python train.py --hidden_act="swiglu" --moe_layers=[0, 1, 2, 3, 4, 5, 6, 7, 8, 9, 10, 11, 12, 13] --balance_loss=0.00723 --norm="rmsnorm" --attn_scale=0.125 --learning_rate=0.00166 --lr_mult_o=4.0 --max_seq_len=1024 --dataset="wikipedia_en"
Below are experts of layer 4 (counted from 0) of a mixture-of-experts language model. Rows are named router (the router's row for the expert) and show model dimensions 192-255. Each number is 128 + 32 x the weight over its row's rms, rounded and kept within 0 to 255. Numbers have three digits each.
After each expert's rows: a language model's description of what the expert responds to. This comes from a sample of Wikipedia text that the model never trained on.

# expert 52
router:131105095071112089113098135166046177172095087128125123127124183135128167109171095147129126093106138091121118124113134165105187127146094200096165141137080096142116069145124175103126161113106132
It responds to: Surname pieces, work verbs. Name fragments after an initial such as K-olk, How-e, Jew-ell in cast and election tables, plus worked, Work, that she.

# expert 53
router:121062116123143088112154129122143179132150103121080108160106096153087098179175090165114145141143142144058138116060138114143116109128152097122162207148117106132141078153180116105092156131080106
It responds to: Pieces after initial capital. Pieces after a first letter or consonant, like T-ech, VT-ech, subopt-imal, X. l-ittoralis, Lay-out; also spaces before numbers.

# expert 22
router:079159137144163109189140088143138112098153123133138106100099175062164155130165126170139124131118155117120150131133081186126123141154116137137106153151095165135143120132093166140138120089151097
It responds to: Law, legislation, committee terms. Legal and administrative words such as passed, remanded, Committee, Class, route, draft, in court rulings, bills, and highway or ranking articles.

# expert 1
router:098124123099118157123114135106163133129106152082183170144166132139128094195140140148189023126101147157133142199204127161083123145183175165121136137101165122128149161130138159142119135134131130
It responds to: Suffixes, lists, culture. Word-ending suffixes like -ous, -age, -ology, -ly, plus colons introducing lists and words such as historical, culture, such as.

# expert 41
router:107053142144124078118148141146108153213104138074143126125143221133147140169187135161116112115097187115143066117099108093092131177131147012122153148159112124170072143139091106107142079127168168
It responds to: Table pipes and fragments. Table cell separators and word pieces inside tables, such as Ind-ex, j-ersey, equipp-ed, especially in racing and sports tables.

# expert 60
router:121125198134137101153156148158197192091156163105085123106090159092116134140104185109179154113111141114102132172151104155139090139094116161155169074085131147129130082146139134107146153158129136
It responds to: Math qualifiers and decisions. Qualifying words in mathematical statements and formal prose, e.g. general position, non-negative, finite, subrepresentation, any, decided.

# expert 2
router:119111141088166093152140161105152098129157178138155144162105141144156123174150153186126118127127188181166073091116153135100129134085167138133078120151115087158094191111109108106071162123210085
It responds to: "am"/"um" word pieces. Mid-word pieces "am" and "um" in names and terms (amphetamines, kolam, Ram, Ham), plus table separators and "that is/was".

# expert 4
router:160125190131109105231144121195088110083127104119181087204097135079096132142134162125162184165133093151150128150136093128134111118114065126139100134083135159123114171073160106149119091052098080
It responds to: Film and media production verbs. Verbs and descriptors in entries on films, albums, games and TV, such as created, developed, is a, founded in, as.

# expert 18
router:082116098106117151139152180153124150157123164124133103161132151167049093070094133161129123099135153149092105088137121081075123150158131129105139207141105094143139071201133159140137109103113119
It responds to: Sports numbers and dates. Numbers, scores, yardages and month names in sports game reports and dated events, e.g. won 17 to 0, 16-yard, October 3.

# expert 49
router:068137149111149143147178150108129171098136176098103146156176208128150150178137085101155152130149122162118155113123104196140105106174123071120105120141111089135086170102106113126120166118160106
It responds to: Nouns after of/the. Content nouns following "of", "the" or "in" in academic and descriptive prose, such as subjects, observer, analysis, flow, sea, University of.

# expert 46
router:173096152123159131160119142143161100138178102125146115120129040079140131122140159113122147137125089096125188189118105171144125125059113179168131140128108170098159129151073128131127192134106098
It responds to: Naming and ideology words. Words like called, known as, considered, meaning, plus al in -alism terms and Arabic names such as al-Abid.

# expert 54
router:100097109146089140178127184159136150162123025129130090167122158166048116103120143140173165151126139155122032056151171089137137147135142104148148140145090103117124078137140146106133087181096139
It responds to: Sports results vocabulary. Sport-specific nouns and verbs in competition reports and tables, e.g. clay court, scored a century, championship, Racing, held.

# expert 28
router:085172109065101116104175144067090124187119103167133076133097149159143168190038119089131112120123109142134148076159130089115147176138147127084156147120136082154091124137100170138136087120130115
It responds to: Mid-word pieces, violence terms. Word pieces after sk, b, st, as in sk-in, b-lew, out-sk-irts, plus violent words such as kill, murder, battle, attack.

# expert 5
router:101172151156140134121171089045133130161147093134110112112140131095170133163119050109163058176136148082141168163194084177143107144133123131161139131123150169077131129104135131147084113104181120
It responds to: Plural noun suffixes. Word-final suffixes forming plural or agent nouns, such as read-ers, riv-als, myst-eries, and whole nouns like business, students, parents.

# expert 12
router:127199223056168103125118174142160173105137156100128111158095129093110188133120155086141156137066109089118077135121137130104196169117177105162164099125133144124159138132116158170153113184167142
It responds to: Math and abstract nouns. Nouns and modal verbs in mathematical or technical prose near LaTeX, such as product, real, group, would be, can be.

# expert 30
router:140102112126138096116115159064115152123099092122128187106161126101137075134129107136149109176080145168153143126131122135094113102154116147169150208148146104163123084175190104099128136119096129
It responds to: Foreign name endings. Middle and final pieces of foreign proper names and place names, e.g. Nilah-ue, Akh-tar, Neft-chi, S-ebastian, Suffr-agan.

# expert 43
router:138134120108095125093145129138119121076137089121110136125124137135132125108055148140076095135106106160151102189110121150101095102122128156121083104124112047197154150076154177133096136167187113
It responds to: Numbers, accents, name pieces. Digits like 0, 1, 10–15 in tables, accented é (Beyoncé), and middle pieces of names and rare words like Cong-reg-ation.

# expert 63
router:126084138168075100138130152186182136130113072169146062134113115128174050151127126112171101143167089153090096200132121135107107106203121164142132131187065119152122081181114116164127187128064131
It responds to: Name starts after Y or T. Letter pieces right after an initial consonant in foreign or unusual names, such as the v in Yvonne, the j in Tejas and uk in Yuko.

# expert 13
router:078134066113110132170090138144167111134119106138194157104142158165084071150099129103150112138178081101164055060152182127151119192114127072158104110148114114185097146128115112131141017112098110
It responds to: Sports career text. Words in athlete and sports biographies, such as league, club, champions, World Cup, and connectives like who, where, in which, to.

# expert 24
router:131148144133112166123116102177086142172130065148152084155185067111098129113125143098168129108158176109151126132069111087141122144156130092172116123149065141084130126150150135116203142163119158
It responds to: List and table entries. Colons, pipes and first letters of names or titles at the start of list and table cells, e.g. K-ir-by, GG:, | North.

# expert 35
router:174109073127150102110137093100176184179126182079081138138127043121118225122169083138149093055092165116172181121183118146134117137146144128153152143107151098123142128133113111072160105143128094
It responds to: Infobox fields, dis- prefixes. Line breaks in census and election tables, and word-start pieces like D-is-placement, dis, mis, Density, Aug in infobox fields.

# expert 56
router:150123183092156091080133115164130100098131185074144113157183116193098146123142112120140201107104119109165121164083114155130149161145153112176118141090114119082201099118104143110163137134110056
It responds to: Syllables after capital L. Word pieces following a capital or lowercase L at word start (Later, Legacy, lair), plus place-name parts like Lake, Bell, Fair, and degree signs.

# expert 15
router:127099151136086188122135114189177221140104180100099071130146109107123132135136178150068140147159157098103175091148106153074118148120169129146137068116124163175165168123123174160145182191052102
It responds to: Quantities and contrast words. Numbers stating amounts, counts or years, such as 30,000, about 40 or 50th, plus number words like five and contrast words like but.

# expert 9
router:185120119154124161128145146161068035125113086123186158112131172173144154100106165113127173162140069075137111073079156104152109143139151091102085118145106075148090114164149119153124136144121127
It responds to: Table and results numbers. Numbers and closing brackets inside pipe tables, race-result lists and infoboxes, such as 9, 10 and 19 after codes like LVS or MUG.

# expert 16
router:106119058211111134184094133150131142162082142135146136116151062143145180085162125083099117124162236175083143097173075136154185103097173163149111151115108093127152138106057102195108161101079133
It responds to: Mid-word pieces, biography. Word fragments after p or M in biographies, such as p-ard-on, p-urch-ased, pap-acy, plus was, that was, which was.

# expert 19
router:144162110112122165144150125074091113123111091161183143197114082019172148177108129103167093099105110123073214129197112182161100115118131199131129134181172132105097178070118178125137076174124097
It responds to: Adjective stems, music reviews. Mid-word pieces and adjective endings like -ive, -ial, -ary, plus words like guitar, social, completely, often in album and art criticism.

# expert 11
router:133129104113126090141134080069127125077104142122175144159175216173175149143139142126153155134176149060123120155192106174125213133118142153117093119116163074070088128061177124136140147173075106
It responds to: Foreign name pieces. Mid-word pieces of proper names and foreign words, especially -ian endings: Confuc-ian, Luc-ian, Garib-ald-i, Bas-el, East-bourne.

# expert 50
router:125182113159164113148157122155130053079157082140114161048164126070062169088085103176146160122104212093185108168118146157114084131148060135106101101108109130053047103144086129145137161191075149
It responds to: Year digits, foreign syllables. The digit 2 starting years (2020, 2021) and syllables inside foreign place names like Kyiv, Meghalaya, Huishue.

# expert 34
router:139136029131174153099108151146135118114116132132143146145120097122122132134131159113152120138114092111162121159182125085182085137112115100106078135124124224159126179120071133115137076109119093
It responds to: Line breaks in lists. Line breaks and decimal points in lists, tables and infoboxes, such as between district names, route lists, taxonomy lines, coordinates.

# expert 40
router:179127169105188154124093149095183150130096147142085106098137133154092148173149166092128138124145146140145143127116113045118099133102139128165148101134111099139052121116083082097153070120150123
It responds to: Sentence-initial The. Article "The" or "A" opening a sentence or paragraph after a line break or period, plus sentence-ending periods and "while the".

# expert 39
router:155121094132179130142136128117090148136131174148117103151157096135153189148158105140129126140090174138134191070139118183103122126151121085177126137162114130180160130088115092112131154162140145
It responds to: Taxonomic name pieces. Word pieces and author commas in species lists and Latin binomials, such as parvifolia, Larvae and "Linnaeus, 1758".

# expert 37
router:146152084120102124122116127157146110067098142169049195088126078147158118136082174105125122089150139170088075123151112103190049134092176131126127103135108195128120117109107162125164060085162130
It responds to: Line breaks, sentence ends. Newlines and double newlines after table rows, headings or list items, and sentence-final words carrying a period, like ed., ations., him.

# expert 21
router:172089164143132094128159143120104074098134088115167116139155080181147159138153152143118162084117172161103124118102173142196090180115181121138137138129124118163189101112145173054134143158133133
It responds to: Consonant pieces th, rd. Word-piece consonant clusters inside names and words, mostly th (Parth, Cynthia, Parthian), also rd, ph, st and h.

# expert 8
router:139118136138147111121173134096133061149136154063146132073131178138140127144140105146114101112151171121077145161136135120106132157162089168118090160135115104140056165143132174127122110066213110
It responds to: "ar" word piece. Mid-word "ar" piece in names and titles (Commissar, Okaroh, Eldar), plus government body nouns like Council, Assembly, Municipality.

# expert 26
router:122100132148209119106124094174141157127081132158100132091125158103168135100122104120146101156115092127048155123198126139159078102102122168139122089135161117179090130135114190103182107100089162
It responds to: Line ends in lists. Line breaks ending table rows, list items and bibliography entries, plus career and works words (works, signed, professional, writing, On).

# expert 57
router:131095142142142130134137060095137138183149155094148143150124111182134066145114065143079118078188137078142194128147113112152107174103111089139061162074177112139137123123110118125160097168142098
It responds to: at and al pieces. Word pieces at and al inside names and words, such as Matatiele, transatlantic and Peralta, and also e endings and table pipes.

# expert 3
router:086126151143119114125155079156101125126128155043117135149149139110111115129139151164125122111148144074146147157131087103075094147182054083117160130114136103073082121146161125136175111139146096
It responds to: Organization and role nouns. Nouns for organizations, roles and events, often after "the" or "of", such as company, president, FC, Cup, Awards, University.

# expert 42
router:136140144062096174122113169149129182118122108167096087149136076125083113145143114096100097119123107142142112121117100049102122081090126142102135115109113168135183124155140115028152057124062133
It responds to: Quote and sentence openings. Tokens right after opening quotes or at sentence starts, and name pieces, e.g. "one man", "hardcore", Only, Despite, even.

# expert 0
router:173139145126160066140114138151099097131128105130181150118093088097096156105150181200134167118152095060141126092106100153121103161135159167094107116157100131146123090072140174139103150180077141
It responds to: Function words in tables. Connectives and prepositions like of, and, the, in the, plus initials and name pieces inside election-result tables, e.g. Md., G.S, and the.

# expert 6
router:151128097098122125127136149047193137098132156096087085105166161131191121109140148156114094144146145195168168130179080104099116075128104146089088087226110140161145192105133120121103112127146113
It responds to: Taxonomy word pieces. Pieces inside Latin species and genus names and descriptive biology wording, e.g. Trypet-a, azy-g-olechis, erected, labellum is.

# expert 20
router:082141148137088130141159116169133091133078126150113092083152114131128164138114127186129162163116063153135048050078190116142113140118144135118128071204086061164075137173122120156151090110113069
It responds to: Sports results tables. Row-opening pipes and cells in athletics, tennis, and boxing result tables, with countries, events and section headings (2014 | World Indoor, ==See also==).

# expert 38
router:111150149085132115084165122133163139143126156075164155141156150105146131186190095102112124176076136095140137089103136172054159165131087084166107143072142142110159125117062094106129120093113174
It responds to: Word endings, materials, manufacturing. Suffix pieces completing words (-ed, -ured, -ands, -ane) and material or product nouns like glass, wood, food, oil, in technical descriptions.

# expert 59
router:115096178140189126208151098174114107085165103142197181087127148196094139139115165050136153078160111129142164123117139105105121133150156129108135151101101167138146146085085130099173119160133130
It responds to: Heading and field starts. First token of headings, infobox fields, list items, or parentheses, such as ==I-mages, - Department, (E-SA), (s-econd.

# expert 29
router:123108104128070178123130140179058206130133089107140095188096051141085141099160220169129191070166107123106150132091140142096124123111074151179109097086096128141140177137178048138149153167113121
It responds to: Titles and track listings. Second letters of capitalized titles (Re-b-irth, E-x-pedition) and punctuation in track listings, durations, coordinates, such as 4:19, 9.

# expert 23
router:156082089120169134126138136131149113119122112123142210123053084091081133117117130151168174114094170118127119125131176108093113159124028090095108153131124131169129173046131187146160080094111126
It responds to: Paragraph and section breaks. Double line breaks before headings or after tables, and sentence-final periods attached to words, such as ing., ), ed.

# expert 33
router:163110131205111080130126161150105124137113087165143144124139130092116102104092202129140123124143091129131181112129160155145146133177146126084156131173092099201072110134144112154171130159130111
It responds to: Capital letters in acronyms. Single capital letters completing acronyms and country codes, such as the T in NXT, the P in SPD and the H in BIH.

# expert 51
router:161112111179167087119134120117067192127149101189142109092102097031183156113144136162170157136183117125143118138126171185170146115112141194152049070094157078130158122070091173168162136117089091
It responds to: Initials and consonant pieces. Initials with periods such as M., Dr. and S., plus d, z and h pieces in foreign names like Mehdigulu and Kyrgyz.

# expert 7
router:134102155060153164137204143101165155191097157101093171128107142146197145127107199157153124162139116124162126123121120137097103160182123153162168103124158112182107067106129142071117115179103112
It responds to: When, table pipes. Clause-opening "when"/"although" mid-sentence, and pipe separators and numbers inside census, population and sports statistics tables.

# expert 17
router:146135127132139116131140193117042164111146108124124082139105121100139136166119191147115209082113159130094158105109128125173125107135145189143162178142102106087110151127135111137120121148070165
It responds to: Mid-word pieces, episode tables. Word-internal pieces like St-ory, rep-or-ters, categ-or-ically, often in TV episode tables; also digits and points in tables.

# expert 55
router:151120110136148151076103137141130111129145138063197140105143079107086100103126106186145124143133115066123113138048169148094177125078110118134117158122063202162100150092083107119144144087054086
It responds to: "on" pieces, list entries. The piece "on" after capital N (Non-profit, Non-Hispanic), name starts like San, Mil, Don, and infobox items like "- Born:".

# expert 27
router:170095114149115086111115095112061126102078110133134126134123157169148107091198177107129131116127100128148197152123128143143118132167106088156087073073116098120139164109114109131116132093063118
It responds to: Prepositions and v pieces. Prepositions of time or place such as in, by, after and before, plus v pieces inside words (harvest, reinvigorating) and draw.

# expert 47
router:105110173066142116101131160075136129092179157128087146135121167171114154100119167164122097135073142098124130152138159185133182092127126166111114127156106150056111178158132092127089062131120128
It responds to: Prefix re, dashes. The piece re after a stem start (unp-re-cedented, p-re-Harappan, app-re-hended), en dashes in scores, and words like complete, operation.

# expert 36
router:122125112147108125157136141052114088119161132082198107111166104067135072123057083126134128168115135124178166152222151165118146123152133153123154120154196075135122112098149130054129125039154104
It responds to: English suffix pieces. Word-final derivational suffixes completing English words, such as -ly, -ry, -ary, -ish, -ous, as in angrily, jewelry, revolutionary.

# expert 14
router:103130125072129120129089145084111063169186117128121090106135141131196184117111135173104154152156144128112110114137137130141146171102154091167177099121088103156098126170115122175121126176154131
It responds to: Digits in coordinates. Digit groups after decimal points, especially in decimal latitude/longitude coordinates and table statistics (46.12444°N, 82.04), plus mid-name word pieces.

# expert 61
router:190108129170087080106124137125117070117154146137164154122150110124145089159142136125127115110144139159195064065164149090113172156102157135137065158184162113111145132130202146155122130109118136
It responds to: -ent word endings. Word-final pieces, chiefly -ent/-ents/-ence (recent, decent, patent), plus other name-internal fragments like ter, ow, g, and "of".

# expert 10
router:097121189081136146150127126098132190153134198045122196132153169128192188189117152099143149119096159146172146061129130135082148125118123141088133159110156106095112119151095134125075099112195140
It responds to: Mid-word pieces, technical text. Word-internal fragments after short stems like b, st, tr, such as st-ick, inf-old, schizoph-ren, plus digits in chemistry and science text.

# expert 58
router:097131148128181124187155111073182172125153140082139136155152136167088071183096085147096115112093150212187084136132133077121195191137108097143166178158117135137077113211150103064146094123161119
It responds to: Sports match and scores. Sports terms, scores and units in match reports and tables, such as half-time, 4–0, metres, club, team, Sox.

# expert 45
router:141144121140125156165141197142104098086113190173131099113179139144141149147121106151094061089154133192088156145187130116162114114125148110132144138147180076177130106123136141122116137083129125
It responds to: Name and nationality endings. Vowel endings of names and demonyms, often in war or history text, such as Swedes, Carlo, Italo-Turkish, Austro-Hungarian.

# expert 48
router:132128088168123111085149147093118144132067162004147090119114148143086139123186142118124157074120157102130121146171121106140177166210086100097162141090101118080105142108047135125147051124118100
It responds to: Infrastructure and finance prose. Verbs and nouns describing stations, towns, public services and money, e.g. is served by, financial, billion, precipitation, percent.